Below are experts of layer 7 (counted from 0) of a mixture-of-experts language model. Rows are named router (the router's row for the expert), gate (a neuron's input weights, with its number), up (a neuron's input weights, with its number) and show model dimensions 0-191. Each number is 128 + 24 x the weight over its row's rms, rounded and kept within 0 to 255. Numbers have three digits each.
After each expert's rows: "comes after" lists some tokens at least twice as common just before its tokens as in all text; "gets" lists some tokens that make up at least twice as much of what it gets as of all text. This comes from a sample of Wikipedia text that the model never trained on. Tokens count by the router's weight.

# expert 23
router:131133147109106121166145126137098135152134133124131088140125072136121100144177146111125136133118122115124131120111080107112098106120108131104119148158102156100137133188117126133153118159143125111127133124095082147098122121150126071117130128119140119120142117118100118152116131124125136159158122098138131180157159111118164172169156138151131155124116115147152124115144120085134124121135123134113112100142158095069157130136104103128138114102144136114125136066146175137145182113123108128167094152125149134102215125140157161119129128062117147153083061132112134169169139148148132126
gate0:102103145123084086165105128109098140170116107087128117097135156124117140135169157108144138115127100140151131161084130077142186140098152087126092152174167143170155120128159126120129135130115177127174103125133132140093130082131076132122126126117116083122126125138133181105158134145153095111111088117119172125112104139128111125095173090144133148155134158156126124157134144137125118104111118169111113099137133139103128127148117140118090140099117159100152091120172164169124123101132099072147096139102113151108162089128144151151130128133114160143136104121113162113130112112138132154
up0:109096105137117160108124135166129137123149137101147118101128116159135102063148137118169140128135120133146168127098131100115150108131116125175091167130116117132162103097133170109110145142131129154130088088158185115145145137190080157154148122122094129083157128109124146149163143157082117124173118115159125087133119187140162114128111133134139109126126137134127152093115148108116146108160089166119126158130104153124145162152128111110119137137108191121168158153109107123099127118145130143157154180146110101067162145146154121133159135144107157124116101140129112111102103154126118140
comes after: " |", "|", ";", "%", " Green", " member"
gets: " ", " |", " |\n", " of", " with", " In"

# expert 0
router:130126138133173137160108161097116137095163097128113128109100117168131111132126136118179180147113136092103147097124117079138115132135097163089142131156176133165101140121135172092156166110105130125140098093149138175093118135124091124121128142092120154157142088155141113115092134137120104141131152134103155118115109155105072125103134141123112121141127120115123157043116145128130117162164128130123112139154116113143093129130106115136094174135124126185108110127119122129129142091125131130146081109158111134172137141136164141150119115079137147153113159135177118127177143093137095147
gate0:094147133166137089107126125123145129116114153159177146094176152096167129081120148110142148100094119155139094118133120137125130169099156148125103093119158137110123161163112189100137155147070127126155159139150147124155132170169120145137187119113121145097146119109136138105105147151119151174136137116125142135099090159147131175095153126156065143121138157130136108093103130128136133131110129115098087148129084150122087137116142125152105131107147154114138131136103149112148129169113093113141124144161126086113132112115134116113175128077138133107113150134135180114104123125151155088
up0:085133078119208105135118127142148122118137122129163182127150152140126080127129139096106139151138181115149076114152105182136128138115151165103099117123131116137111123158084159142103130127104122135168104120111121146127114151117123144184110092120161123117133148157162162084114155133165146145118136080095157127139161149143142133092118140147142136107140136084147109114090126125137108100157099145148160113103113101140112144113132169126091147130160074161098137139120122122114133122148120139110169139148155109148115123146147106107136139129123102122148106138099100145206142149171129128
comes after: " ", " (", "|", " Mc", "^{", " June"
gets: " ", " B", "1", " D", " M", " H"

# expert 2
router:123110086164117119077098116119147091140084111111119131134125110130138141145156143138105081134155086123158151113116154106169176109110110143172095127119133150126109156101151144095100109140152113095155098121129138126166124103118123112104118123086167137122156115141122117137089129141097133115133131133145130115141125120133123115117080110079107101115119108171143126093127135138067103136174091069162100117156131120193116128135123164126158162148080140139131114109149144170133135130172123110155144116143116113141147116118143109140131093119108139108112151085127093209112097152137109143
gate0:120110109143153121175109157157119173134112146129098139143114135102080148103144110093147103121122109116171095129138105129141169133112132087186147134141126093111147163117129105153128132143158110160142121134161124091126161115150109124128100106107115139151134120148140117127128115132126135090146152090133104103133090121127142188142128115134115099115111153145119074123118111108088104150128087133129122107163110112086129135153123142180138143120118116187138165136116132108094132136160139108115141106105156187116143176076094099097119164113158129107062122112117144165120090068129147141
up0:139105107149096156107125131151163083149096102128170148131097116146144157123145156123104107130123160134094145112116102162169139135159157124096108119152112163136175083145139083190157145121090100130145180150073089137132123138106109155124142148130092116115161149149119162116131147142148107184133102157124137161162167150159101122130156129139144115132136137124115142178144117174159132090132117140137119133108124084134146103109169098145117066156130126121118138089135096093126118117131115118135121116109142114168141128132176153136122117097098140119082106136122109134108133180136122107
comes after: " ", " on", " in", ":", "born", " from"
gets: " ", "201", "200", "202", "199", "197"

# expert 15
router:105088160130161147123117127106105126153101111142102135144126122135158134130109130122139151126156150112148148152104166110098140101102157103119118121095153107137119074126164120128103092118120072098126107122079105127160129128123132083100115159135093131153107120124083151183169127108151133116103129137118151197118129088130125097110147167103137126116119168112182180153135128080134166136141167086146129106116098141144108112130102112098099105153148152122157121116143164155145132110120103119157140158098158069112095118144134104155120154112132082137129126109173136156157132145103119111
gate0:097125175130124144107118183154092170173063132097115127097128135139142088123109124113168126117145110129105140155073150144146111102122121126078155122086143115137094145107104082153094154125111101080129142144107124140112137149151103098150116125107171079102113115082117135140117118088121146087141138127106138095092134162134109121095123114144141147105053115107158161148121158134100124155138105129148128139070124163137127110140142113114126127134087151168123115129102161132134125176145148121096168114149130107144145092144103174150115145117123121120117123140114108113099129137114111160
up0:160103087102129106110135131150109158102128158167147113162149080108119164145145159148147123110122179168155141121130145133118172086140139149131111161137117130126121100111152130112116143109118163187136124118118127139130121140110106179141126116105104122135145165148147119148134132147115127166188146135136128152170140101119130110141088077126133096133150112195100143099123117162118130116102082145133146116129173101140124146141130143087116155140145105130124120168142132171103112113133091065117088092104140151137112161105192101111139116135162117118124162120094090108097131165136130136
comes after: " ", " (", " in", "–", " on", " United"
gets: "201", "200", "202", "199", "198", "."

# expert 9
router:144104099196115137129131155152112103134127118166158153084123139139131134128127148178084128122106157143120140125138098113165132125069162143154121087108143162116113124089139133074154135102112134158090126116128137124129101120135117148131117169091111123142152120095133109114106102176130134155128129085110124117086089139120100098113115104121125148122144095146093095113119139137107099119181115135170144095083136146155104134128122122073089111143151139121110150082129116088143135143124123102097116142095122146142121131098133125066103075148099068130118138120122139101081120134133106160
gate0:161129147124117151134139116108182098114142109138116159155148124193170117120119133119112145119117104160079144157111142102135101154094078137120117128123144138124139126171134127098112144162106155131140117130106136106196142136144137129141153168114120149135101149183105145106117096140124143141128127098154138095127102167105166127168082135153112105138109107107117111104106157111130119111128128144081102122096137175137139088142129133108139163098089202145093158134133129138131105121120128125128117172138146092133143147130153144151114130089085126126195098120091132113112167139104170106
up0:142119139135173141138154157117213090110122198141121140136106091150158139141128140148106111159107137127132150132134086094099116151119119144135116128094096104139124135145128112129094136149169110104102122109156139094128128181116109145188122112149090134089132143138124165097175079146127148118136088142107149104076110101087139119144145140118109073139138135106086106111141131122177144106125119192124116139109162124140167134126123134123126112097173135169112123126121137127132092177131097164131110145128144117108102113117122172141103124127133139163130130131143084149116121109126159145
comes after: " ", " in", ":", "In", " on", " In"
gets: " ", "–", "4", "3", " two", "200"

# expert 40
router:091149142132097161107145128132134130162140120120115117155148046139115145129150122099125121148141126150108117141120085127152149116164119115130084164074149100123097165158130078143096119146127113133131144143136142146099143122177104134141155153139098142142127133146135101117116124139157108140131145127131070142127105114109192120133161118087119122158164122097156125166111174149141142108131114181147134115110076146119097149135138154163136093090141095136113096125142083121101129162122150104156114142120137115122156062111140120164153142135098115143147091122168106103113128109106071124
gate0:125120176161145125109146135105098146129100151110085165161147105076122151147170155081109157101134130100126146135119098128137138142157132127141084130106153110099122188124113129115102181141147124122111131168136178117143130146168128111115144143141132166139115142089097141134125101134127152130138116145113128174121115100065110143083110101157100129120117108093121104145152150082123121166122099111129094118117084135121134093116157130107170110119151106194132112104097144141094161164095120133108111169128126099134086122098133139143154134131134100136104138156108127072129123108155151099
up0:099149144139146132096137123153165145105123146097126136165114129161180137129163102161131088157164173184115127117157149088073130129153162124090134122153182116119158080093136152089142108136142132120123106125121116162085158112112147178150134100155145117120138142116125121126145155159105108146147138102100133105112170102126164159140129106141127124131126152161157139143079121104157114088109151121105120138160143087152134155121102092150108124184140123127121124155143150115097121113130114123132191090161142161099110130141153160119094101099111129135096106117118141100163126146115117144
comes after: " ", " |", ".", "–", "201", " he"
gets: " ", "0", "1", " G", " was", "2"

# expert 54
router:135114133117117162146135121131132139143133129145117067118097163119115184105133126107169144126128142096093168163141135174081155149154163129151136155113135168144139140114135109082066119152102077141144130087118123157166100134113107120141123158136121168085140124151113133156172144154161096180095128136112136115153135108143115082152118129108121118108144075150120141093139079136135149105149082111132148129159109087143069141143106137143133137066121132163155097123132116144139106099125149088101126151160131173136136146117165121127141136156151139120115135137125119096113126111120126103
gate0:108092101185112125125130124093118148159089157146146088171117144136099160163115142102144150126105137132093143164109134132169143110143150124157133104177165133139146105125121146099138138148154156144140129112172110092117125113095114179141128136099165128100132148115108172125105104120100138174121126121147113107134096151095154118143129118158112113085112123123120120164124124127107115147083064157125141135125141167153141104165155094128129154134113127095136140140083141131145113214114114120115127103139119124124156167143142131130161111103183146125110115133079152097110153104101164157
up0:102116133153097140155135150112120109148111101128168105155110123113118164174119147081072160124139143122088160164112149171132126165178170122140150123149142160118116129140152129134142086154136146133104120128125117108113093143124130169157089122119138152068135149128108120148089158172098127127122118131151152100142137164114119145119101111138093123125160147138096132157123117122071148133110131123136143159111117113141122121141122137145152123089073111127144155103121083108140136173127069153141125104153101092105136112163130121139187119126161112150168124168081117125129094100105118176
comes after: " was", " |", " ", " is", " were", "|"
gets: " ", ".", " B", " D", "3", "5"

# expert 28
router:170142131138140139146119170110104123115117148131095152103131103153120120130124153144147107155123151151125090171136135133119122138132110163119137109126147181113108140122130133161118109128142058099110094104111082136112092119117152075129141133131125135125107139141080082143135138145203111138102119142151128121158159169105119143147099143169135141145130145121083146188104109100128172133126133089107112120086114140050101122129107136151125137107145072141159129122115106117094144121132114091151130164104137101138184145151150143148130161149083085151141145129150130109103125113100152124
gate0:108212082136106141171110094156152131111138115107119172143088125125161131109139121099148152130132151146124105130132117151098128083145147125109148143164154141115120133140174133124145156106103111087150152125125140099132123142189145123137123141120139114095109146108127120082158106112092136094109142115152172087130095159115201105139124163113141160116070121126162138157110167123122126083138116136143140132155187113148137103132105118142103147153148121155140137131114146120143144125088096149139186111150133157169131094137146155118156130097133112159134095136100133142150106121141166135
up0:079137127118105116139187140138136172136145120090127141100130092128086135139152125114148135125145136108104115146126145139130146128130158120124165084136118136103124129128153145126119142157131108089129160077143137116127127148140124121138138107134122117118169136107143146055189117109129115080119105126099164103106099125090129133149105129149135097141082142125110156099125134092170107127091149155144120146094140107143134185144166115176105150172163148154130126167133172131137121168141150112156169147139098177166118092136126172149131144136146136144134082130132158170160166104104111137
comes after: " ", " in", "0", "1", "2", "–"
gets: " ", "–", "201", ".", "200", "199"

# expert 25
router:136183131101085146114117141115151120105141150143121148119145143133104070070124139112140144137136088134089104139152118118149102101098121117155137138110128131172092166137134124096158105087105163127098099130104092085105136134164133110121162126187142113106110107134124113124128131094107119157170117115111145107091173139125156110117114178124139131157114123105094107132154151124132090136096117097132156140122151113117139095138156102175173150180147150125136144159156107172134113157158159128083138123156093156139113098112158136123110117156127153152143113176170110116136091147132109119
gate0:111142147146120108117106144126142130127118137121087140104157131132154107145136159098144161159157099156118114137092160121135153120096135135118134100106110147129144137132127161137136148120073108113114132180130164079154150117121079105123109122144150103132095092156170143135158169104116131156136171142077136117127158108097148148118097134108088145124074129138113131096099140140102102131120107109129105140124167105098138122148113099126152163089136146134084108115162127150157139148118114117100107105113117133190148141077117094152122121180104094091108129162183121104107094126174114172
up0:113138119097090069100081085106146114107109154121137146127114143161139117113162152115181166160141113127106098118102154132166138101093090131112174128099096163116150121104112137116102115161077141133106117153151133094143146083121112129160119151132155092104118128121142119115134162122137113131151132081131133104135172129105163106135132130082115156119066161142155184132126162148119162116104115111106153154118147127151175128147138144141146116109141110134123132136122116129151160084081116149123120142118117094170128112080127114129107142145143091153124102147143126107120102125170109187
comes after: " |\n", " the", " at", " on", "°", " |\n\n"
gets: "|", " |\n", " the", " in", "1", " on"